config = dict(
    n_experts=160,
    activation='gelu',
    init_std_up=0.0312,
    doc_mask=True,
)
Below are experts of layer 3 (counted from 0) of a mixture-of-experts language model. Rows are named router (the router's row for the expert) and show model dimensions 192-255. Each number is 128 + 32 x the weight over its row's rms, rounded and kept within 0 to 255. Numbers have three digits each.
After each expert's rows: "comes after" lists some tokens at least twice as common just before its tokens as in all text; "comes before" lists some tokens at least twice as common just after its tokens as in all text. This comes from a sample of Wikipedia text that the model never trained on. Tokens count by the router's weight.

# expert 126
router:102149213137138175133151138164111154105128097129116161115145142129126119150141146144101149165132113135117122165133058168094087065204121113141118139044068021083154096114112119120139109070124044
comes after: ".", "20", "–", "19", " ", ","
comes before: " |", " |\n", "%", ".", "0", ")"

# expert 23
router:144130176212060089117053127101082119140148150167159101096156153099086146100125158107098093167138134117070121152125107146096110083135111113104115154131154124126105081128175099087102100154163084
comes after: "-", "\n", "==", "\n\n", ")\n", " The"
comes before: ":", " of", "==\n", " in", "\n", " •"

# expert 48
router:203114182158087112046098091164136151128174145111132074158104167124123125139197145146118129118069119107073156158139122148105099115141183110133119122069119100124148138069193137138113123136141122
comes after: "\n", "-", ":", "==", "\n\n", ".\n\n"
comes before: ":", "-", "\n", "=", " Genus", " Animalia"

# expert 24
router:133173155082096146074132171133170131142147154219138179162173136096126151109151127182176167172068125096114092135101122125121150079131118098122101145124094126069119123134123169137215217128098122
comes after: ".", ",", ".\n\n", " \"", "==\n", " but"
comes before: " the", " a", " he", " it", " they", " also"

# expert 78
router:149083110125181154129122086135170134133146143200146114119136185073111097135088094113097164113111086092149121169117130171145128046136119113146120122125155147113108067136200113147138149198087092
comes after: " |\n", "\n", ")\n", ".\n", ".\n\n", "\n\n"
comes before: " ", " Total", " List", " Win", " The", " Preceded"

# expert 44
router:172138106185154194099107106119123125144186143200126155161139167123098136164155095182117128106139154122125119189115128175139114108197099066155129126124161149167177064098165148091142149152098092
comes after: "\n", ")\n", " |\n", ".\n", " part", " List"
comes before: " the", " a", " his", " \"", " this", " List"

# expert 76
router:108138150197118084098082129178139156152048074118119150133164170076106149148091163146095147112100131126116126133106115130141093047218114133020153107119148064104145105101138106155132182105134137
comes after: " the", " was", " a", " be", " were", " is"
comes before: " to", " by", " in", " of", " on", " from"

# expert 80
router:149109135203109116049143058112148131132126141202168143116144158120110095106099127136046138107090113092160138183121147074110116028160113105147095131110192115126109098130162099118117163178134137
comes after: "\n", ".\n\n", " |\n", ")\n", " |\n\n", "\n\n"
comes before: " ", "See", " Title", " \"", " No", " Votes"

# expert 53
router:172129149146169103072124092099100152121128171163127116109134135113137164120116205110077119180189135120092132143130069167126132104137156120102146134098080092143095149109212152107126064180127064
comes after: "-", "==", "\n\n", "\n", "|", "See"
comes before: ":", "\n", "==\n", "==\n\n", " ==\n", " by"

# expert 49
router:103085160167164147116115064108142088113183130141110104130116137098076083105093104196093095191155097094113111166106080127216111149152170122137148119117138127095078162097136132113126181128134064
comes after: " the", " a", " The", " United", " World", "'s"
comes before: " of", ",", " in", ".", ".\n\n", " was"

# expert 1
router:190136168113106121120104120120119149148105191205144105092092140099121149123000164129062124135115107102096113139129107127131158119135132086121135146119194116110095118099159067123134087182146097
comes after: "-", "\n", " |\n", "\n\n", ")\n", ".\n"
comes before: ":", "-", "==", " Born", "=", " The"

# expert 15
router:143118103135160111145137135131166122107094119145129109198126126144103120132062114144116117122115109113161102160124135111158120058143103125139127086138127089130170130082216101182161195175144163
comes after: "|", " ", " |\n", "1", "4", "2"
comes before: " |", " ", " \"", " Conservative", " MF", " Democratic"

# expert 145
router:128072144137129146139140102148165107124155074125056212164099134096102079115089149160047095190145097101093140154096151166122138142140177124141151152109136136134165114128128139138144154134104110
comes after: " the", " The", " his", "'s", " a", "The"
comes before: " of", ",", ".", " in", ".\n\n", " and"

# expert 144
router:140114150192189094053038028148164195090115112174107120127111149109143112068146127144096140171158119091113112149110047138121081077135170100154060164124162067145128144129192134087184147139126105
comes after: "|", " |", " in", ":", " /", "-"
comes before: "20", "19", "1", "18", "2", "3"

# expert 155
router:094127162093181106140116128135075212138134098114147130128185149058127070106092074132098106201114125121135162190105065107126167124113136106138133123092102100117213121127210070109128119137066087
comes after: " to", " in", " In", " and", "In", " a"
comes before: " of", " to", "ing", "20", "19", "ed"

# expert 147
router:101140144121168204098131064152112140171141077146154067140130163145090109127170113180078160161125101132086142114122093101139144110163144091153115079130067109051160152118158172091123152143160132
comes after: " ", "0", "1", "2", "3", "4"
comes before: "|", "-", " |\n", "00", "|---|---|---|---|---|---|\n", "|---|---|---|---|---|\n"

# expert 153
router:144077144070138137135123107138118145090183133144111125117169111132114099125095148131110101178138059121163086135108063156166153161115130119159113127101113126145120056087137118113134105143104111
comes after: " of", " in", " for", " and", " to", " on"
comes before: ",", " and", ".", " in", ".\n\n", "\n"

# expert 19
router:131111132160204102095041090173180145103113056174089107128100184086128089073089102161090142161178143092092093148115096089116082087123133104160080142115141084130082142120171127071194147167107100
comes after: "|", " |", " in", "\"", " /", ":"
comes before: "20", "19", "1", "18", "2", "3"

# expert 27
router:135127198103144127124075105167110150102112121104154105137166214155081129132166117155073120187077099134114142196139067162149140142200141132148138112105130088129143104143192144150117079098103069
comes after: " ", " (", "19", ".", "20", "–"
comes before: ".", ")\n", ")", "′", " /", "0"

# expert 97
router:119145147119172094148130112162189125144118105129163173151145146107116093149119121155081122135118146136139106123129098183095159079092138079063120130123111135067166126139193102144196170102103116
comes after: ",", " known", " is", " such", " was", " as"
comes before: " as", " the", " a", " to", " \"", " in"

# expert 41
router:129088107162089146153140114159161143161129115103130149126114227099089087059063127129079118177171105122102133101100088129125076111185158128134134096101124104031072093116101123080183149165108109
comes after: "1", "2", "3", "0", "6", "4"
comes before: "1", "2", "0", "19", "20", "3"

# expert 13
router:162131179124154149096149107105075141112091120178119161149172146160114145111116140119137119167180152105102073166137085189140111065121082111107124120090128091117131120107176115133146123140141076
comes after: "20", "19", ".", "18", ".\n\n", "\n"
comes before: " |", "–", ",", ":", " was", "\n"

# expert 159
router:110135129178178100106117061111076205128128029115114109158088188152105124131147175148134112132047101115089095158138157133085121104143081113149140152093125113127140066125223086080165149203136112
comes after: " ", " (", " \"", "-", "|", "\n"
comes before: ".", " |", " -", "–", ".S", ":"

# expert 28
router:103088196188187136125089143151143165133129137132100128136123178136085101138118176159120145152099127132134135168128138120099046091140097122106070134107115111106086099136094075048148090090151051
comes after: " ", "19", "–", "20", ".", "-"
comes before: " |", "0", ".", ",", "–", "th"

# expert 83
router:157129181143126151120145124143145125148128139202138141100107180126117126134138115237118053111149097087090131118076143156181092106187138083058065066089144030094172144119116126182135125122114125
comes after: "0", ")", "1", "2", "3", " —"
comes before: " ", " —", " +", " −", " .", " USA"

# expert 38
router:142148142129114172108137111136118137157151160152137149107166185113123111126165105170090068121148089117074133155094129148131130094167199115091140088088154102159162124130107137145093118114137123
comes after: " |", "0", ")", "1", " —", "%"
comes before: " ", " —", " |\n", " +", " −", "0"

# expert 133
router:156154159205118187068149142119172143169137169130166141113136170139108146131114108147077084108098111083094145118105120150092107087176137099071126094124149000089180144146157103129107145104136124
comes after: "0", ")", "1", "2", "3", "4"
comes before: " ", " —", " +", " \"", " −", " —;"

# expert 64
router:146112207129095158108143120137159107104124111122141105108148187156105174132171123134049104156119105139092144146114058177125134146188206128111134135081098104100145117108132084100153097121114075
comes after: ".", "00", "0", "′", "°", ":"
comes before: " |", " (", "′", "0", ".", " |\n"

# expert 42
router:122125131127137180088103118128154132164095088117089127132166122055107159060036120145079100174179136107133169159119108090139157063168196128097161097145169127110142139114146087135165091140128146
comes after: " the", " a", "'s", " his", " The", " an"
comes before: " of", " in", " and", ".\n\n", "'s", " for"

# expert 105
router:169135149094160132127111043163130190184133142152139130102165165131118179142150141178141102127151092130125138118118141104206118126144155122112121099112101083134172126102125151144110157155125055
comes after: " |", " ", "0", ";", "1", " —"
comes before: " ", " |", "0", " |\n", "1", ";"

# expert 141
router:110155144092190087118107129154148183134155146174064176107175159111142119112099145159126050135126129123148118178107063120157152107150122119096121039070117092047117120105181148139172122139022126
comes after: " to", " he", " was", " and", " He", " who"
comes before: " the", " a", " to", " in", " by", " his"

# expert 29
router:131116120122169115126135134085151122130081104150094120148101218128118143136127076136106128128137165116133106133120088135183089104209132117165097056143149087109187127101159115171196190120092123
comes after: "20", "|", " ", "19", "–", " |\n"
comes before: " |", "–", "20", "19", ":", "13"

# expert 102
router:160100156191119137112116080127090120133206147149135203117132117135121137115120156142122178143077057113126118143120084108116084118158101111065068142064060097093134104076115128147149108109156053
comes after: " |", ";", " was", " ·", " MPC", " National"
comes before: " |", " |\n", "\n", ";", " (", ":"

# expert 85
router:136090189079105128126110133091149161117090125123097140098118172127085145149066102170095130137108115104122121171111042168148118149095180125108124100117135118133156124131101113151180129105084089
comes after: "20", "19", " ", "18", "–", "17"
comes before: ",", "–", ".", ".\n\n", ")\n", ")"

# expert 8
router:148114112143137125066061085152162139122110136146119128095106191054118136114094103138070138161103140131108122131098068129096108129112198104137088166097162091117150117125146100048196150093062104
comes after: ",", " |", " in", " September", " October", " January"
comes before: "20", "19", "18", "1", "17", "10"

# expert 62
router:125060204114152200122078155132196224110098086115074155111117203123081085121098185159123109100137099131117103109136107160111087118188136134110145109141126049079113056128095077085155160119111131
comes after: " ", "–", ".", "00", "10", " ("
comes before: " |", "–", ".", ",", " |\n", "0"

# expert 100
router:139152164095119142114121108133175154169125169135124124099189150153110091159149110175149120123171087135149145105103145182130105080175116121123153063130100050057169113095148126139135114156137062
comes after: " |", " ", "0", ";", "1", "2"
comes before: " ", " |", "0", "1", " |\n", "2"

# expert 6
router:159123191169166095062129047145121140165109101167134181158127125124122132104091105105148175165120113103123109179122110151114168081157094106116156153077162110127090141132128104100164140124063116
comes after: " was", " is", " were", " are", " It", " it"
comes before: " a", " to", " in", " by", " not", " on"

# expert 110
router:172119122120106131102130120121120126113089092186131105130174123101113116115166091164102027149156117134147122150123128140215077139168120128155094067148129093110126104075152162114152150191012124
comes after: " |\n", "|", " |", "%", ")", " Total"
comes before: " ", " |", ":", "%", " votes", " Total"

# expert 84
router:112119118157141127113102050179138110144135104190114106114097211126125111076142136136144107125161127145112139145110095150115084075182129122140146079140189131114162124115181122089175132163117156
comes after: " |", "|", ";", " in", " /", ":"
comes before: "20", "19", "1", "2", "3", "0"

# expert 47
router:223105222145141153109117064154197120108135121125084199080151163098126146133089149177140093144132123108093108201123117114108129025151078121088123130095139109114125048126153147081158108120054113
comes after: " he", ",", " and", " which", " it", " He"
comes before: " a", " been", " to", " the", " be", " not"

# expert 5
router:119116198175157108131079116145098148107143104118089103127104147173046189107145164177136131220050109128131104165134143134145103121182123131119096096097135157113137055140151099097128070118109044
comes after: " ", "°", " (", "′", "19", " $"
comes before: ".", ",", "–", " |", "°", "′"

# expert 58
router:160093115129200132070142081143157109148077153228121103133120247127119145100097094144125159107143131127171102171117141162178132044123123108147134089140175126093109098132202126089140151151093134
comes after: " |\n", "\n", ")\n", ".\n", "|", "\n\n"
comes before: " ", " \"", " Win", " The", " Total", " List"

# expert 66
router:119075149128167131140115126131105132142162138153141151156163130137120141105110102153084104198106131146108120120124106111130133127174096123102155125047082046074131113082151127167130115108145095
comes after: " |", " was", " a", ";", " –", "'s"
comes before: " |", " |\n", " of", ",", " in", "\n"

# expert 131
router:151100139092104118075073091156150175206098108178173104119107227136106144128148125142132093180155129134138136094137100121141117128165149112110139086069089039085120100123131130181137171184115112
comes after: " |", ";", "1", "0", "2", "3"
comes before: "0", "1", " |", "2", "3", "4"

# expert 39
router:117131148161170177122138133083104116144118136099163101119125113137095113132090115214088094158122109119093115202116012082187131123222193111097117127108175112087081091095137077144139141099110060
comes after: " ", " on", "20", " in", " On", "On"
comes before: " ", ",", "20", "19", " September", " March"

# expert 150
router:101132125136177140082051129152179132158144153158138121141091185142121140109109114198129075152091123096085139110119115061139092122185116120134105139115111039092159105137227072166081112164090115
comes after: " |", " ", "|", ";", " /", " –"
comes before: " |", "1", " |\n", "2", "0", "3"

# expert 139
router:126156148124118173118134126155110197118091071149066140110087114104078151106051121151115074122119125084125134201109060144122141088222164109078115105130133152066100120083123097148158184072071092
comes after: ".", " ", ".\n\n", " on", "In", " In"
comes before: " ", " the", ",", "20", "19", " life"

# expert 117
router:100141159127166122112058079137154112134094152172138138180132162106123102121111192120059111123063127138125123125118095160135146146169106090141114138107095089112149133116195094060161110075127088
comes after: " (", "19", "20", "18", "–", "born"
comes before: ")", ")\n", "–", "),", "19", ")\n\n"

# expert 40
router:148158121178115123127139161116118117099141123180056148176184157103082086113098116153082124198096134152079185179084097111175146101126181123083154173115123112090142131082146058142091121128132121
comes after: " the", " The", " a", "'s", " his", "The"
comes before: " of", ",", " in", " was", ".", " and"

# expert 71
router:103127137171180114160119157183113155158167092116126172185202144100146126114062141137118115150125141111125126162117039129165165117099140113144154112095115099085190138138182128090157095124042111
comes after: " to", " and", " he", " who", " was", " also"
comes before: " the", " to", " a", " in", " with", " that"

# expert 112
router:127155185135165146137058102140092245109127120109144125133128116121101125093147122156152147206104103133118115240135144094205094125215152135118105135096105075127134097118176073148126144130092113
comes after: " ", ".", " (", " $", "–", " −"
comes before: " |", ".", "0", ",", "–", "%"

# expert 135
router:176138140154130149137143036131057165130146126146120127113162139121127126135118120196110158131128106134117122141117146076137115095198129124108122042106087119101133123116152133153102169194124140
comes after: " |", " ", "0", "1", ";", "2"
comes before: " ", " |\n", "|", " |", "0", " —"

# expert 148
router:126122197080153202136120106189105181156129115168145148112137141140100155140157112166135126145103112148119115113130150148156090097143126117103136096113085040103173089125147127151116146163080079
comes after: " ", ".", "0", "–", "1", "2"
comes before: " |", ".", " ", " |\n", ";", "–"

# expert 130
router:133141107136127104112089168102171116109141151159150119100140138123118140117168088154097019145107126099129153170105111154139130139202131112138110100057173068087134089113171124138171115174056098
comes after: " |", ":", ",", ";", " /", " in"
comes before: "20", "19", "1", "2", "0", "3"